From a checkpoint of a small mixture-of-experts model trained on Wikipedia.
Size: 11 layers, vocabulary 8192.
Experts: 192 experts in each of 10 layers, a softmax router.
Training: a variant of Adam for the experts, 342M tokens.
Below are experts of layer 7 (counted from 0) of a mixture-of-experts language model. Rows are named router (the router's row for the expert), gate (a neuron's input weights, with its number), up (a neuron's input weights, with its number) and show model dimensions 0-191. Each number is 128 + 32 x the weight over its row's rms, rounded and kept within 0 to 255. Numbers have three digits each.
Before each expert's rows: "comes after" lists some tokens at least twice as common just before its tokens as in all text; "mostly gets" lists some tokens that are sent to it at least half of the time. This comes from a sample of Wikipedia text that the model never trained on. Tokens count by the router's weight.

# expert 174
comes after: " 1", " 2", " 3", " 0", " 4", " V"
mostly gets: " Main", "udo", " main", "–", "ü", "ör"
router:068109202003085184148176188145156148157095084096112108103112113103130121109133201084158188117155067158114129121111105134167121125156136115094117079111124101101193158100137141130110172152069180157157180127150198156145155131107118121122127126085160126127112192135142122142131125114130153132145129143112113119107084144176112140168154102144175161146105095175114111167092161159052189070108132132143144125142100173120126116165139078117174131118118088147090150135123094101176179130131126136159121155144194100141148114080146158139219116136141115215090158112120117136153139120130103110
gate0:145150056115142047152170100132095127123113116153135166155157134097083151094102060130136130148112113133170165146118134125131181146130092117143184146158101180097133156125117135163099124174140030148077144118115161081160156055129169127142109171088060142072169141000141156162129146127111114138130086160145104155130138121112163149132140126164097137091164137167143143113165137138159119132120130156200115096196147126135094127118098090093156065124080106085098147145089104129090144182134128174067191092091143110137121128149144105068159138104163147124105124175112105121137137091093095069
up0:130146109153061199131098108166185185117186071097124073083113185140140119125138189152121089126170108117140097164145174109110079121075142162107111119143087129131161153130131128163154123133130146085113118118084096163160105176133144074082127111107122117169150142154162142078148222110164114149186124116073168166080134119155105091081109137140136156146090130056161168071109091139135121094082121138085187134152173115081126093126086151152115070167155109095166146078151177111136142189148136162150123180145183142129153125139144163076129117064127110119138100136134098137146145058141115178
gate1:094159176137119092108109146116116131159102137157106139159118147174159158160159087106183107102151141129090110109125135113106145100153110149076139158164138093098165211011109117120125140135066156090151134180139105130103172134148182132139091112141153154126131134124114088062102167048106062173140090125149109113140138064119156200197139140155128169141156110175144104105117093205143079090149091089103112107142125177133110142154108138159135177095105117086093171211075080069128127170146096139137113112110109181132129149118131069101151113151120180126123179107189134142160121137133115135
up1:063110119122104117112174183182066122120095101121111161124137103135174140170126067142170138109121111157092076131122097126116111118062160084120098120120128126141141113065114180168193111103130147091197116153140125150146132168138115164108125096121162116181119139126106093121109158114120094133165151119130141127139091091160151133128128190161166112122147171145161163131108152172101100105208136055136142092157099136090080195133108160070159182095111091134146085146118121085163141135157107103097063135167150192138160136076155099144179127211165152148076131122183182110144048092115176131

# expert 4
comes after: ",", "s", ")", " well", " such", "\""
mostly gets: " and", "including", " including", " especially", " particularly"
router:148167125093137149121126135122160093133121150155181132119084109149172134104150135124055135119137112131140140142147108119060174154114132131175112131101178144151113166153114141113181125156109128167141142115109203090056155135109114156130188174157232146185142108117121171112081106142118112052124064134109122149143105111101138125097115111080084197139102094088143120150116085105155078121110133091113151128125145197121092138114137172128080148118152131089171150089156095090119144073153191137179072168110018072077105142131141100134093081145091104140119085171098128148072122083109115111
gate0:084133077148134149112147098144136120187139111139114099139116152131150106172176181130146083171084134083160119157131101105136101126132163122111112088132124159108093176143100163140111159093092146136204097113147136096102187152109060132126113157135134113136075167172096171127162193095134116157136120142165169110125111171165034136184182116074172133128097131151092153132149148110113102124052114142116117109141149062172112149191136151125151139150128078137162102174138144156120102077130152144111090072171110136140151071110108138215083106131100129135110162113151128255078111143152082148
up0:136172124169130157114135172166149100143170133129149102109066171105140100180120124134125092121112121113163146130158102168145098205081187135106124131161129202073081159128097149136104097066084174200138145141141138132120128120061112114137163187149184116157107115159061142160162154034128108140138131123090174105095144145147079130109168108098138159107104143136096091130136165087095106139056162118163151163156152113122161123134072155116151088152102144176147143150081104129151106072113146180124100084124091094175135023091079179150109108152156136118111154105124107195147094113113114117
gate1:179172146085073123073044191162147113047149121131122118135146119107116152130091136201118109115160149160117165141090135138171135057096113093090128129152156086102112157156144114121140120104138129097107140157146093146110080178158115114124096081094162124141150122214207133157082081159126108127100145130151112113162102110101096107200118162126197166082136132087147101127178151128151147111124136097170122126097093096120139181127117132110135093063112188084075138142209116134126116109154134127078114040124139143154170146130143101109100138101213130126118113118177127182095111078148142135
up1:132125143110145118139099158074138089168078101144106135155180093123097168152082165135130169138144139101101126111095081109127105117131098149128130098128137057134110152135149167115177135141162154085155153127180110118083170146118120107093110126094090127048134133152132144164145104178186067135101158102206130158145159086119131112194101116160094177078159182155137083146156127154164114130153046129164125091160191156184109119123116166129091113083104181110098121156051096179175146095159128116095121055150110098117137148138155051144109163078082150142119137161137169183101129196102154125

# expert 110
comes after: " was", " he", " and", " to", "ed", " He"
mostly gets: " served", " joined", " attended", " moved", " entered", " off"
router:082098086116100077159098096180126134161104094103105184153148100094110155112109093160085159198106086109138160114095068104132131126112197139147129117102100100125088107164191108103136082092181072085137130137142137126056130113097165150157125163086123122143135155193191112083104099120144130141122077113146135126086154081086066149120149083087184179084094167160141155124087138115154162112134186106109109110121155119149165089127111107124107116138089143157203134115111144085143103121154118157117225123091088195129169088105193145133113171130124193136083159134132165129083141142124134095
gate0:019173106106100171158160134080140176119089139174166155085147161137221086131180181105135169110107175145100061122106146102094150133068162175143073151084102153103127070097138162111161153121119127154088131167148109061104170133139140133149101153117144182139097026155143180159135123125089132089096155106136132088140138118111046163080124111134161131114074124130118104139111133123108138085116083107102138056147135090138127154180165110117135126200133120144118112131080115107109142125134103176188143159150105119147102120143113171121115073183151129143165182162142110140147138105130133105
up0:108115083150117143172162132122141102135104118118127139143104150135154168107133089120093150162144128141160162086085134107125150109106138197102094149093185144087177074132152085142115090143163126121090147155081091103115137155158128107121166149063176140191113088151139092138162160146085133133071081075123070130118136166087123058126080103122166183088070136101087184121152146126149161077101122154114107066098142079115094130158152083158123088160091102117152169098082131056135140139197122133133132102107062159130067108097107178110122092153142158196176134138101097167094105080057157156
gate1:127132121106118155196130118118128095111099126081137068129123111131147107114094098070163167147193125136152141136130173065140091167091127114200190117116102140112068099115158095105051072121124096115145091131171119093092132099135158186135168104112106104205121106146076155083142089160144135188074066114096133094134132158104149084110133055110146163125111138147120143086149120096129136089123091159091178097100127133158163043137067074127173145134127117129173080155128101128163120158130158109160169071083178123087142103111132153124118058100105157160132137148122078174139083141126142071
up1:150088143110131135150061095096128129114128211148092059167172179181123094151115169157159098096156109122107163198113104153114170158076149126160176094126120151130112094098169071162104117162082116106128096129156114139143074172079074123069160113097090118211152130108096120163156162170090082161116152184073107141088120086095110093151154088124102194082093167155155161117150123132117102156135121173077128152090087077138121076123109100123135165093120096152109141139124125157172156131103150085113139117102121138094166185135121074131170151079106153157137100104132187103132096137129079085

# expert 102
comes after: "\n", " MPC", " voyage", " SR", " 3", " RO"
mostly gets: " Royal", " Parent", " sister", " @", " ethnic", " ITA"
router:115096129130137123141076147135101179184140120095077104175174147138089111073095118082128143166135139131127178130153132136169111103139133124108115162129138080119181155126153174164115176120076135128179093146126158164152143103108070133131117114194134162118090174139139166164105141121111037143137140082086124098056126113119133125127107092125079074142100108103138096114147153164165155087154078143141123191138092131141148115131141065080123094102093170089136138168144174139120158203112039114083080100178167044135107134158108101166136193212135184134118112141141168103106148128098160112
gate0:124040100138101088071102142147125120079182126084111163130140129184122103157122122125172123084143092159156125110141163171175084136100191125185086144067099117115111074175136171122119094131099141138129104139145094120141132146082153133093173150069162128194129119144141149162159185118108111107052124149096077086102118082144164141131052109141101147116121143114114116099116199181092117143128112113160139101158127155109168160090145092096119148218095154187044152107121078085137122148157127132132088151137118101135104125101093134158110091148162135110094173172142082098092187129088190117
up0:125094128105144121173123150197127128178135125134135139119062094096110164111067137104101151111158120112162133104107135113083181140164127221116135059104168148119120107113131105123150063073159180159097147155122072134097193103150124090143166181104167087113087101095193111162117106167167107127160150132111107141097086121165144103127160105131127128164129145132131136107147163109169140054103084114172146165124128131130108178152089122115196159117156166105162169145087120130144144139178099112112168087167105133113171203164180073128089133097128189080134148130114169106048137137188191138
gate1:093071066124129153127094154076174122147038124107142176112143136149131143134120081129126100145127125086161134134140168116147103173108134146145082142110136101132168173139072149133169089213114112100101114128143110096205113122110132130136100151124084138177121131097080139116215116140114105176145126121046111109120143102098130081106106114124097165171099090108116099167093145118173109165148137163125149154130124098091154143087110095115146107173145082192115158039146095133107092097128167149158137143070122144188191106113091124197120131131202118167125134106114141094125182109043110185
up1:093115108159094161156070086050116117123093143168057108132144129183131104165133119147124132159153117150113119131115159131139111160130145163157130053124129118109140147164095123117096123175160126039114116123103119083160133098062089131134099141135042086151098198121041104092202126107094082102110110126139039105122146159091116132110138107146102136202120078082092135164163161163104121159117112221179133150137101092051109155104131108134117145181127081138176113114116115133146114115117138113155106172114112144121148172113053122132113162130139119164179133146090134126169154156092113092

# expert 184
comes after: " to", ",", "ed", " known", "s", " served"
mostly gets: " became", " include", " using", " become", " such", " includes"
router:094091178113113123115179106127088084157177152078129129164164105127101170161097131114073103112150105067149181170110125136110187134130102138145150127079125198144061152100167093079114112107150148125124181131082152079130118123122124105145164127160143062124093087097119111087137133183132112103164084088093127144095123086125077110136091116112053166115088141137110140117092147136151098200087146117149153156139100161179100094047128096089112137102086126139139141125124194077137119073151077107167141106088177160161161103113116124139150166147109111140144167152088101035101122155124042133
gate0:154135151170127110137106130135180170169113123091109135134119166129150078057143115167184158129114093129126131139149149119093135161189097102119123119184147148103137138138116142148096133200139109165160108117198026129171214124098219180127112127091151123083133133123093158116139179070084105111158088137101165122102131117103152116075117093102202123112139186146136134082139050138095117138102122112128121115157176157143168141158122137144173132159153131095132088074066124145158127124126112189122185095159177144181129079137168131113087100137080134081137098072133101154135100066102130147
up0:160137116087137079164115111119142106131183144122126081134161120146101131094130094104100128128118086113150157123138133150144117108154124092174157097106122141141073099119114156096109102086182133094108140132095134149114166123169140175206187087077153145119173140151104120079096199113158144146104176137112077177099125140197161125076117156140127172185140094087114144115128176140099067115171124086103142074171160103088112135153126091161119171172148215109089177136147146099172143151148086095126153155083144139106133142065135148124131146074070145109185107160014151168129126065127106170
gate1:099080127079166141132121188173156096160137079209181117085093120158126084094127114122129115111111193146123135167065064136101132177114164125123116159119121125086156120145151176103084125141157093150122148106146137126119121125131119133115158103100165111139082109125075143126133146126080104149151122074088113145108098098142178107119193066201103119127112180139149066159133100121146157155077076201117090135105133159153118117173146156166138148184147164113113091103115136086017166183146102154095134127138129159180150076125127150135082056145140118168152116157194173137148173141092161119
up1:151173103125108045128106088152114136123078147101141094130135108162127180153166151113093129139120090124122119153169188148134156116133095100095137087113131133127111159084130045149138142162172130105137137080120070094141112085156158092103066122121101158101163135167178129123136165185211157149130134179165137152111167148109093136136138164085129150189132097123124179162139139165090087126179180103145169106138120129174069104159144114135096174164158122103179167130122112150185097126058159088186100131048143053100124168178126104106129160129136139145086122114062117098070108112194139136

# expert 188
comes after: ".", " Party", "=", " =", " that", ")"
mostly gets: " he", " He", " she", "He", " w", " She"
router:138158031121104103152196084120201157153197091134146106114074139097128140123171096181087183118171143153172125165179127149184139149153147088149134110140148158119079107118162101115148129115114074145101155117164096069166166170088091113133121143119158116185158136195081087125100153116102127171141150156141081134097064158160115070173197134173143151118079121154142145108140072143074157138127095127076152143178169170096138120074156133119143088120136147079142095117126124174162093094130134070093094196136103148109136162136146108157102121134095159116139162157096145136181102101113131102
gate0:094133069094123129113145103116179155128084109117156120155070121136102105083156134098099148110169192111111120094112137158152088110177115108133127202078137129150161142150192133106069144209130067129147140073213129083076122115108105112105082116089170111123115072218083087118159142088097152153088141085124094150088132169096133077117178145160118156103075107163172147131118101117162177105089163152124127145136123094121160156104145133070072123145128157115154122139127150155101116113145112151148116098041102158132127166141093154165069115160129143142127200108144153097132074105152068161
up0:106080168148188129178114114089146143160128087099138174137065132169129122149127118069072154076198129104130142140099053142092103103109074151135136132109081176102048102050141136136166087129146115128117157101116068148111178102123105102061195103121150141121091082109082152118115094187134198150103118070091108129112118148101101101127127087184106130130143162131062157138112084088200109096079133134134120098162148145145097107110095081085149160095122163107152088140102144096113115103150098146145153178107053166118152077115111157113127137071147157131089134165124167118133120151122131095
gate1:156169128073111106132182181113131139128080097083042178098037160114159172127159134073107168137160136122100147111132144141148146179116093139128163222104124103083140145088154095114130096055099159172175103128117103119101077163120147151118091136171122105124153181103129104084121129135127161157128159139127126105111129165131184135182083136166158103163174072155186154118177188165111135114105122118120108050105105129145118107121089131102152115173155111125137087154177107162087146133113127155123168133104094141194123163147114166146115128060147104133099044134131157157142126164190083142
up1:175136126096165036176100147126129158151087109084054149131087140051080166134077104090149154104127123126101109132142180194111151127134097107096153208127105121120142186116119103215140098079086137131166146072135110139117129153139168139131125149145189165131181129146145154064146120103164129114117199156167102139105157176105128110141128172123109113167147123150133099141158170119102105158084142124101120108129099072141091123131089130150181085129145188192070100125160103130134210115107077146111130141105117142154152113125110158160111115123090171131154090112186138164130114141183046129

# expert 155
comes after: ",", "s", " well", " and", " However", "\""
mostly gets: " while", " and", " but", " However", " While", " however"
router:123130115102152156175095118170125120116127203135103125078108105111083143072161146136074101136129145126149152105169100109117110100112137139160116160087139162136079160106114097166138072139154136175143145115171167081104163135077150219122172160181158166151064151095084149110099162175105132144121042083151117168151115128149131155151123108139087175101131132112137138165107129103148075131133184168130150096171125154123095147123153121109052132168110139075170166110086157081155134052165181119133060168155069108087086159125070109126121135138079087163090165173128107112119135159120066098
gate0:129107111102081120099069135137148125133173148138087072129160169124150119127130077117174096153155112165113134165132206157121078094161125111111095126124183089137107125146147088133089177130138133159120115163108167132138096095157107123072168183119150178181066098142119144128061092117078140122118109101135091076147121124125093201142153116148130079090140112142158170188162146139103113108231133124137135115167171113059174152114123118153100147087136096097182134127142160059215137104024146116163125142121155155123155100086133162121126154107140120130102089164065165128169089128099100104
up0:163113164163172136187171103147119160130079142124170201124106104131111150122062166124103158083114132064117104117094096103120172170077132154117141137190079189129129125091077177137179116110138115095140107104121114146097145119099136116175110052143100096093177175106123125169127132127155094104137121131071163190135141097144144101116085097126132134141120120135138121072132094134159110152004104149108126156087098165163094108134133128113138139122118135126109109116130087221083126139175104121076153060098065135144124146147118047131166105084119115093118136082181101137119173086177119104
gate1:171157117151126114142135180104126182152112149093093183137100139095110152123140166132155165097086095155146089091108159161132108159148149131146144167172145189142130131157123089077209066100147156060189170132155088128126155119130121109154089117112154192162120051107061129120116139080136098158133127130069151155106118118134115081103145145155150164105112111150127167086123165100120150165115146116092159174161092065145145116093103139185209089184062141136076134120156089140123144171146106115115141113181110116130138117101147093130132141131221143140045088092115072127143148149172110189
up1:143142110138115164173042143163141178190122159141165123094100092134144075081172126088108081193168146103161177106170151090149153153133142128156138166205137147104106132106163026119118121093181179134099174081156165083113133113094096175102144147138162115148128161084150156161174165094121159157117131196122099139143100120148117062119121142106070115115108122170143137119131122123138120079120162092110152071146160087129126072110114129109103083141120174065105132070129141128135114098086189173172096098142164147097086128126097157214097148159110106160105108131178108135132118095124089118

# expert 1
comes after: " |", ".", " (", ":", " \"", ";"
mostly gets: " S", " H", " N", " B", " G", " J"
router:111155106124047123164148150137177137116137154092114119159144151167151092151123097114077099172123128133110087142114196168157153123100136110171106101131089154161205099145072112127110103098084155132134087142097097106145169164201127101192082070044110147120118235091072168161152127111128130128143127148136144091104055168131121138137134159113144094117190123150138159158148114192112164148153133152089111116151082110157101105185112155172181132124119100110144103150170093115105195100094084170116150151126148185117128125083175141100117134117073147096152126146081123115188162134153170094
gate0:125104134125129072088163124131092167143089123120179109114138118117132112126161165148126127157105118134165123122112104047134132105100159125166123120105103102134119087178129069124113130111137079119121158114100137128159181117086067095119171132199108102188119124121155115120118090118129144145098175142131134164186162121158182117108188095093218126110138162112182093068185138097103157154082072070134112150085137124089172131067080108107114203127102167134106131183123112121141106140127113084204184126169186184082128138112111192107086095131090178106118166097087104156152099110124059100
up0:112188105080115112068151131140090153148142124119136101174102150164170162091199155135140115174130175128089106119150123104158178082123104146159134107118131156148172096190180105170071169137085131114182141142111144128169152113151086136161181094088098105132130192113093091076158097152104090142110152118162157169150110100158169162159163125121187124081139106115104159156112123144101174065155098124130107084089128126134085123153067133135155104142122110130096046092158085127119155123184076119188207176150158171147080145081115152108100063108095153114094171161120110150152107118158092080
gate1:130154113096126127159188088141054165114108153139145158110147141122088093147165084103110137152104133092190144143118131146171123136142117112153142180106132142076122177102171085118165117157096103196133157108091081159157127065114203165137129137154174094143121075084145066144172168057189175175141103131114173158145069088138086098156072167124105112092159087085172113143097125150134088131086078154111230166150106165111127163167128105125118122115158133114112118072127141143090152183102126100163158126162165145103082111154097148120102089154118119151110102140093124133111197098109069151
up1:109204140150092155102143133087136119102102105101167133134144184134103120132158092064045111171128136112127119127089143115148128101139103095171064150124144182098165099096153145113134141089079131153148124172096096124129168124136134088136085125110169142134117107066106154117181141085175121145156176192173202149158044094183076146148119114158135101186145110095078141144076140148097129080114147176124197191140064102122070120138097147159143159133111085115138116130154143167091161139108162137149131149105160162100151137146150179110095114123145144092144070121142182170142208154155169166

# expert 68
comes after: ".", ",", "'", " and", "\n\n", " that"
mostly gets: " und", " whose", " Their", " Its", " &", " This"
router:102177128126082130124104124144127120089155069175133127142107075147144173155135198099101137139119114110168081119157150155131152181123119146225098091102082179177080161036164125132200132100143101080094138155184148083085146081152127084152142147106144128117132116134134105163141109136108115114143102140137112066093121085172060124139134147103078163129072156139161116141115113123182167151125155131149143107136147165142158101082152105141129104165110090127176111126165179115142092106143210088175066155109079074136111169167154099146128199139152163183111165134135111114076134168150099098
gate0:105097109125119132132105153146151110123142096142053141151091085152139170139062084086147115079196146099149166117152135120124181167129088153131135123104180123150231125164119128148115129099181092151103147113112137062153116126106144128134155130122149090083105115087163097101089091135060132171111123077220096097070097101140138113131135129134115087123087146084163145113177144114166120118085079122166113143074114116130114132160131109144089083172091161078111212109096126127132121126092153171129135155140082095122141156085122197118134125094145111164090043147142169165135135099073039128
up0:135134130134097102179146130099158147146147122082102118128130098071182097119092114075165143089112116110143142082116159160128112119102101083114123130110097129132110182169103082143034177142163087162183127134106124104187137089067160140131140189096086074207132080182081147195153111083093121117166133119143048132109109182167135112088066077136135092137164131150116158122102160101150161126114176099100127101117111124143131110116115081118148113194144142161149126100130152104214079125131120159131146133134135150218091146140106125066153156103109165124128084150124119115161078081119075087
gate1:120103124099138146139160140102152061132119123116144140085150113077152083069125125104125145109098145108163139137144130144150114172200132134128146149082138136101124110093173127133140095083121056110105152115160129110065144153125172137164121126145117103075198141150165173096117123119141124119138108127108148069168144167141169133166127177126124195080141144081104137089163110149093104116127113129132085123227180097118194122124113133112170168075141135082169131196117067102121139128119168111096140149054200110132129148146166218184157157112112083094134117057081062150100195113120134160
up1:126128121139095127133129149095085173118100212218108139087072125140142090118084101081168126165166128108150143088146074091133130156151157102128175131105098155119147116159222117158108140150151109188126139071113158086081148087115158110143149126149126178088156112080163108092139130168155140123128133072178133193119094088174124189115154152130124118108140126117099206194179156180119099124146051109129120059157129177098133143124115133136071138098137136154119124106163109083106168109125136157142156164104100122085096119152125135065103123123127121101179058179107086097097191147131145109

# expert 44
comes after: ")", " |", "%", "9", "0", "6"
mostly gets: " Arthropoda", " lies", " Places"
router:141115167131081109132148091156179135138151125198088098123141118148154122145151116120156149140089097178255131164120096191067148088131180075136180118184107120156172125099112084128086133136148097151098119151094103098149178119143104126176138142167089147093120102149107129092171126164073125125098126118107127118061087158099115136181121059129112087105148119186126141098131153124132134156138182158104160156201090145117155182099115099159130118109154142092073134078132142129122081115073122106124093150138137075129127101091072145133213142176134141145157120146107070177162118144136101176
gate0:137113112125131112119121081141089130118140131109116130139041142154089147112243159139168124137082103096150111123082157133103091094148130181116138158075150088092114203128133106138100134160159092133189185121127141072143166105065120138143096129108089116136107144097088140125113178119139196136086071170068122098112147130108125144139107141173139127105150189093154124155126129123124090138086163102161092111105148144187118095146150140215133108147112076182134104136072119199089131081097163127104093063140088160140095072116152102131111083144083105152160125110113187164141192083160144110
up0:082180127112141172101133172133142081123099123117115126103187094084159098086070149167102115063126160156127088103137049155126161118071166108130122100171067165208155101097159200100078109120131160136121126149116144188102083127124176096115109108122124128104148121174117124157095109102101074109174113126148143143133120131190172129106188088095151125156133185137092104119110157124098157170142110196084153098114140036102128126099095072112130123132104184132137173123145088095130097169127138125115178120051176140161150171140091125111108208100161149096088124093118116145131084135102102120
gate1:112081153151135120155157106155109134146144139080174143080135135131176116089121097115179145144164132126116090101101075122134177187137100161099097151120127173127130144117153139077147134116193105135129115188127074119165105155125127138152106157143147170176108140118160192136151158126142115079138114175176096050113136131166121048076140132174088059148116166105110188075086103107184131153101142182156126170161123138089136160165181108142175156116115105074099121093190089163082171145093131132135112088197167099160115081078107206152104096132144139168167155153098164089158090115140145105
up1:129150088111184132170122105198172127136092109136059096158175130111122088144121146131064088086092150163122164096173156124096103106129126118116120118117075075167095133068127158160091134120128130096119049146135147147089183157182145121132148055124136102125131124144106125108112093125142157133157166115117147137112137041130102199100137143124143138148175140134118106183163158126108137098123047138102094071115127140163135125108084146122098187097150169147143163140141228093160136087153065141166156193075130179084142170175142149102104159150098109154118104126125165136090162197138097168

# expert 120
comes after: "\n", "-", "  ", "|", "\n\n", "\n "
mostly gets: "His", " defeated", " Liberal", " His", "Be", " lost"
router:099173105082106152098164115070146174139139098114168143153111106110101118085127163124130114159090127149109127149171081192218074161147124100105123136118151122132165109124125095120094143165142125117124151113187183127116120121104104094091139105091149117172109147139144140136182098111117128209104123119108084151094127127139105115124124092160141159142061149068133118150155098106067169178077158096107113077081132173079123131168187075113078109110082172177165102055153107104153090131168121139135053125142187071111089118187150103155147160139159143111101096152145172068112101159138179190
gate1:133091119138163141052166145206151137089196088139133126176084099117088160122136135111155112105139168123171161079116089079119195144098155185195135113131076090142133125107137151087130077134177170140081105162145086097115181088102148162080102136142144131178176091130169110169104114139119129061217082162111166159077146069162145104134068101093075165094118143180129115140105147135101134132136086207127126119146111165165180162131079089127119120095062148163100149132124125160109134115121121173119133145087121121120096178129165116103117124084177084145104109112109172099134137142111137121
up1:121116110179149115156117151088109113104115145093108116090153143097150069122084084166113166087145134139106098156115113153087118153156070048124140135092105179096138170069112126125132168103116094121147133124113181193109071139209136084127105135109095179093155156107051163201137104079117115157138133192172151129190139162104147207143133137131171121115147118086104177164136095143169081122118140103130079164139132154107132119095127138101134134118163097124151144112110061144081144181192197087134177133124091069143152116135130132114192125149093165134147103098158101155160159127098093057
gate2:140123182123120063100086088108129103160092172098144158101101071140072131110133164118108120216133130144098179155168126122151181169129078090172106115088082150079108131080092126116136137102147165112145117081126130148104101149178170108040124101097117200110138113114165136150161138147141171126159215169172122183126132107158132099103121138120160109093184152169091151151110112102159057117113154123139041087117121120133064092126104096125128128170111136124122068190159201183132075085102139086114113062154104154140130142104158081128081126133094128103126133096152104111136131128107101131
up2:142165143116134081071142108083150132110152198138152172085107112129099140109110130145156101132133155109117136191161100149153163103058189097174101127136079165139134173097146114177119089116102141170086150092152165137166122105123105149111118117085117137088150130160183099149120172188146129136194228164156117134142162108141093088118161133062158136091130122174144119138132142120139108097084130056107075145091133135095117065112101090174093157139097153131168088158130127112134108164065136139125083074098151103150070138176119065064150139136134093164110108142160076067170174100165125170

# expert 183
comes after: " the", " (", ":", "K", " \"", ";"
mostly gets: " E", " Air", "Ed", " De", "Pe", " Y"
router:132128088151060152127117187120131129165123122074091097121081162125108145074109142090111151097094092192101111111123159164147150134112119149145106115116131145080169150167106212119135137125157144088116124185139124110127119114122061099175091146142199200131128168143061106170170089049127145092076163142147115130129145069085153151179119128146145117144149099141131102128152089111104086120101202076162125100155127186158110141205139115200194088106116140130130129175113090133143168113116129090138070115092146115139117106145123130111198198136098127143158078110114154119103154130211129143
gate0:163109170074175089160086105109141140102142135130131165127080084111139179133107097144142140129180100149127131109153164146161145121139130133084152122109159065103110208132057152177163169177139106148146100116119090089116091080084138183086118185160142142116116133105150100125176169123125126140102143133168083110078172115136179065110112154151115179143140078080134062118117164105167081135155133139113184142158151132078075177081095080121139141150171192137103122132142082138139071167125160172125155092145170113213082092180158127142138119139124138072064114147078130122110166078122096127
up0:171148147143149153118170129131155191163123097118138120066123152139100097142168172061138080096162107094088120155135162119108122092141149131122093129146106134154110100171156122147094048059142086161105095145114175129134126130121098184177153139124065061158113159209215139083137124147094098108142104096103201106091175166123103134119087100115091105087102076214133130114105129104136161144113137122139085118079077121143168191158182141067131124142119119130148118140156164126139100139118106099107093148137146145110165139168153167171120080153146062130122141038143083129086140174141126111
gate1:093142122057093102154160129113099174099124106095159154078117196154176105140100056152201164091129131146115097148104114105155101146137128151125077100118110105100176155150097135170116130188103179152207095151179080113152136136090104102111165173082126135162141134121159111118099058157155164078092191090110134128133125106114156179093091117140133152122111148103106121074154166157102111080070148126093135118159088179136107142149088097174120079152130179167104085103134135163090142165143184116138162108156127087181071122129057162148132104134107134081080168111124139161092060095126127166
up1:087060106150146080207078124187096136110173065110104139127163148110176150114113160131157132131163103137125163125188107154121139136142110127091116143147075106152110106168160159158199150131102134144172145139073084091145154147083191107157105148156084067129139105108095144151179114094100091134144190152173120128110164135157172155078170071168105127129143147123158121089126149064100154115156191107108143159130114143097070079081119091152146145136069133140154183093154117086161144154118136181089136177107143112186133141223140155141094132099147200122106089116115101159131115093116116092

# expert 35
comes after: " 0", " W", " L", " H", " 1", " K"
mostly gets: " UTC", "FC", "OR", "FL", "UN", "IL"
router:117124112157154175127148116119198122180092135102132141103166117128125132100070118111119133109141172112166101102125189142086112117128075099132092065151145095140163078140141167112125125099141191149137140093174107078121152135159108156130129153116181143120113149166110077095199085116128115117152175102156120142061117106179089063137139144049070107153157160113103131142130171167154187087120146117102112181140084154115118135053124082140127156095191155069177132147131091174141141105133132139157124096099176106118145164107138114175125146137068118120096133216077197179158113175170168163
gate0:117118134092114146095115194102081111106109135133120151144069187149159123167151187091111123140141169083146135159112126102157109119079129150123071149078147042114113089057102101107129110111137102155159077137105120112171120112144143075055088161093109108144173102103089149141144057129117134207148113107130049114153152160120135121202089138094119100081086111171122085151149158147091110138123151068143093150136132089127129102152112124162120142186116169102110065099179166165142104154169066177138110166112125133128124084116099182152182152148131082128094178157160145150125177119124195125
up0:124119120137071149124165214116133113113135105170115136096100067116157137117124090151100194133124188119053110104120119131087109127154098130145144056131121152138159183155167124158127139181114213162123145073161152151157113148158106151119141155077117176127096178114113082121107159111145177101104113149168121112091160076097147170093136162146136110120111063158079155134121166151054131134139096147155102124136135065069091109120109188130190162103150134119107062119124132116178153056082169099174127099156128145149152185119149136152132211165098118120139110102146215120155153152125104136
gate1:079088157118163108155106102148142085093120153140124187105169119139166143111117144111168129136160035107140108144137134208100162152095117112159099101107174126106146137069044173117135149134150124127138131125087070092230138131109146109074138120071123089120091140159113145109103142118142123106115106150121156086117109169149146131112170121143133134132183162157131084062175163150139146170184095112058097163187127099127111128095140096150150139161111115117084110145180153080150065059094153175086155087152153108183119116093154097113130107126117183164133129123153132101070095168150137042
up1:189055129115179121139164186152127149164142125163120112097074117082109088142150150134118199153097117124143099126137109092133124117174099119131117134103085139193143095119152136123087116136100135061112100154056082172083106094198112116166109101163144129139119113133149174156156140148123135114184160116118165086149163121178085097112147102105123139139106175103107129177103080101128144071070116168143123111120163088098099196163135168124088144103096187105173156132068176170160110144192082117148061187082104112124067178163109128134124081126139064100166142130112113137082123135087125172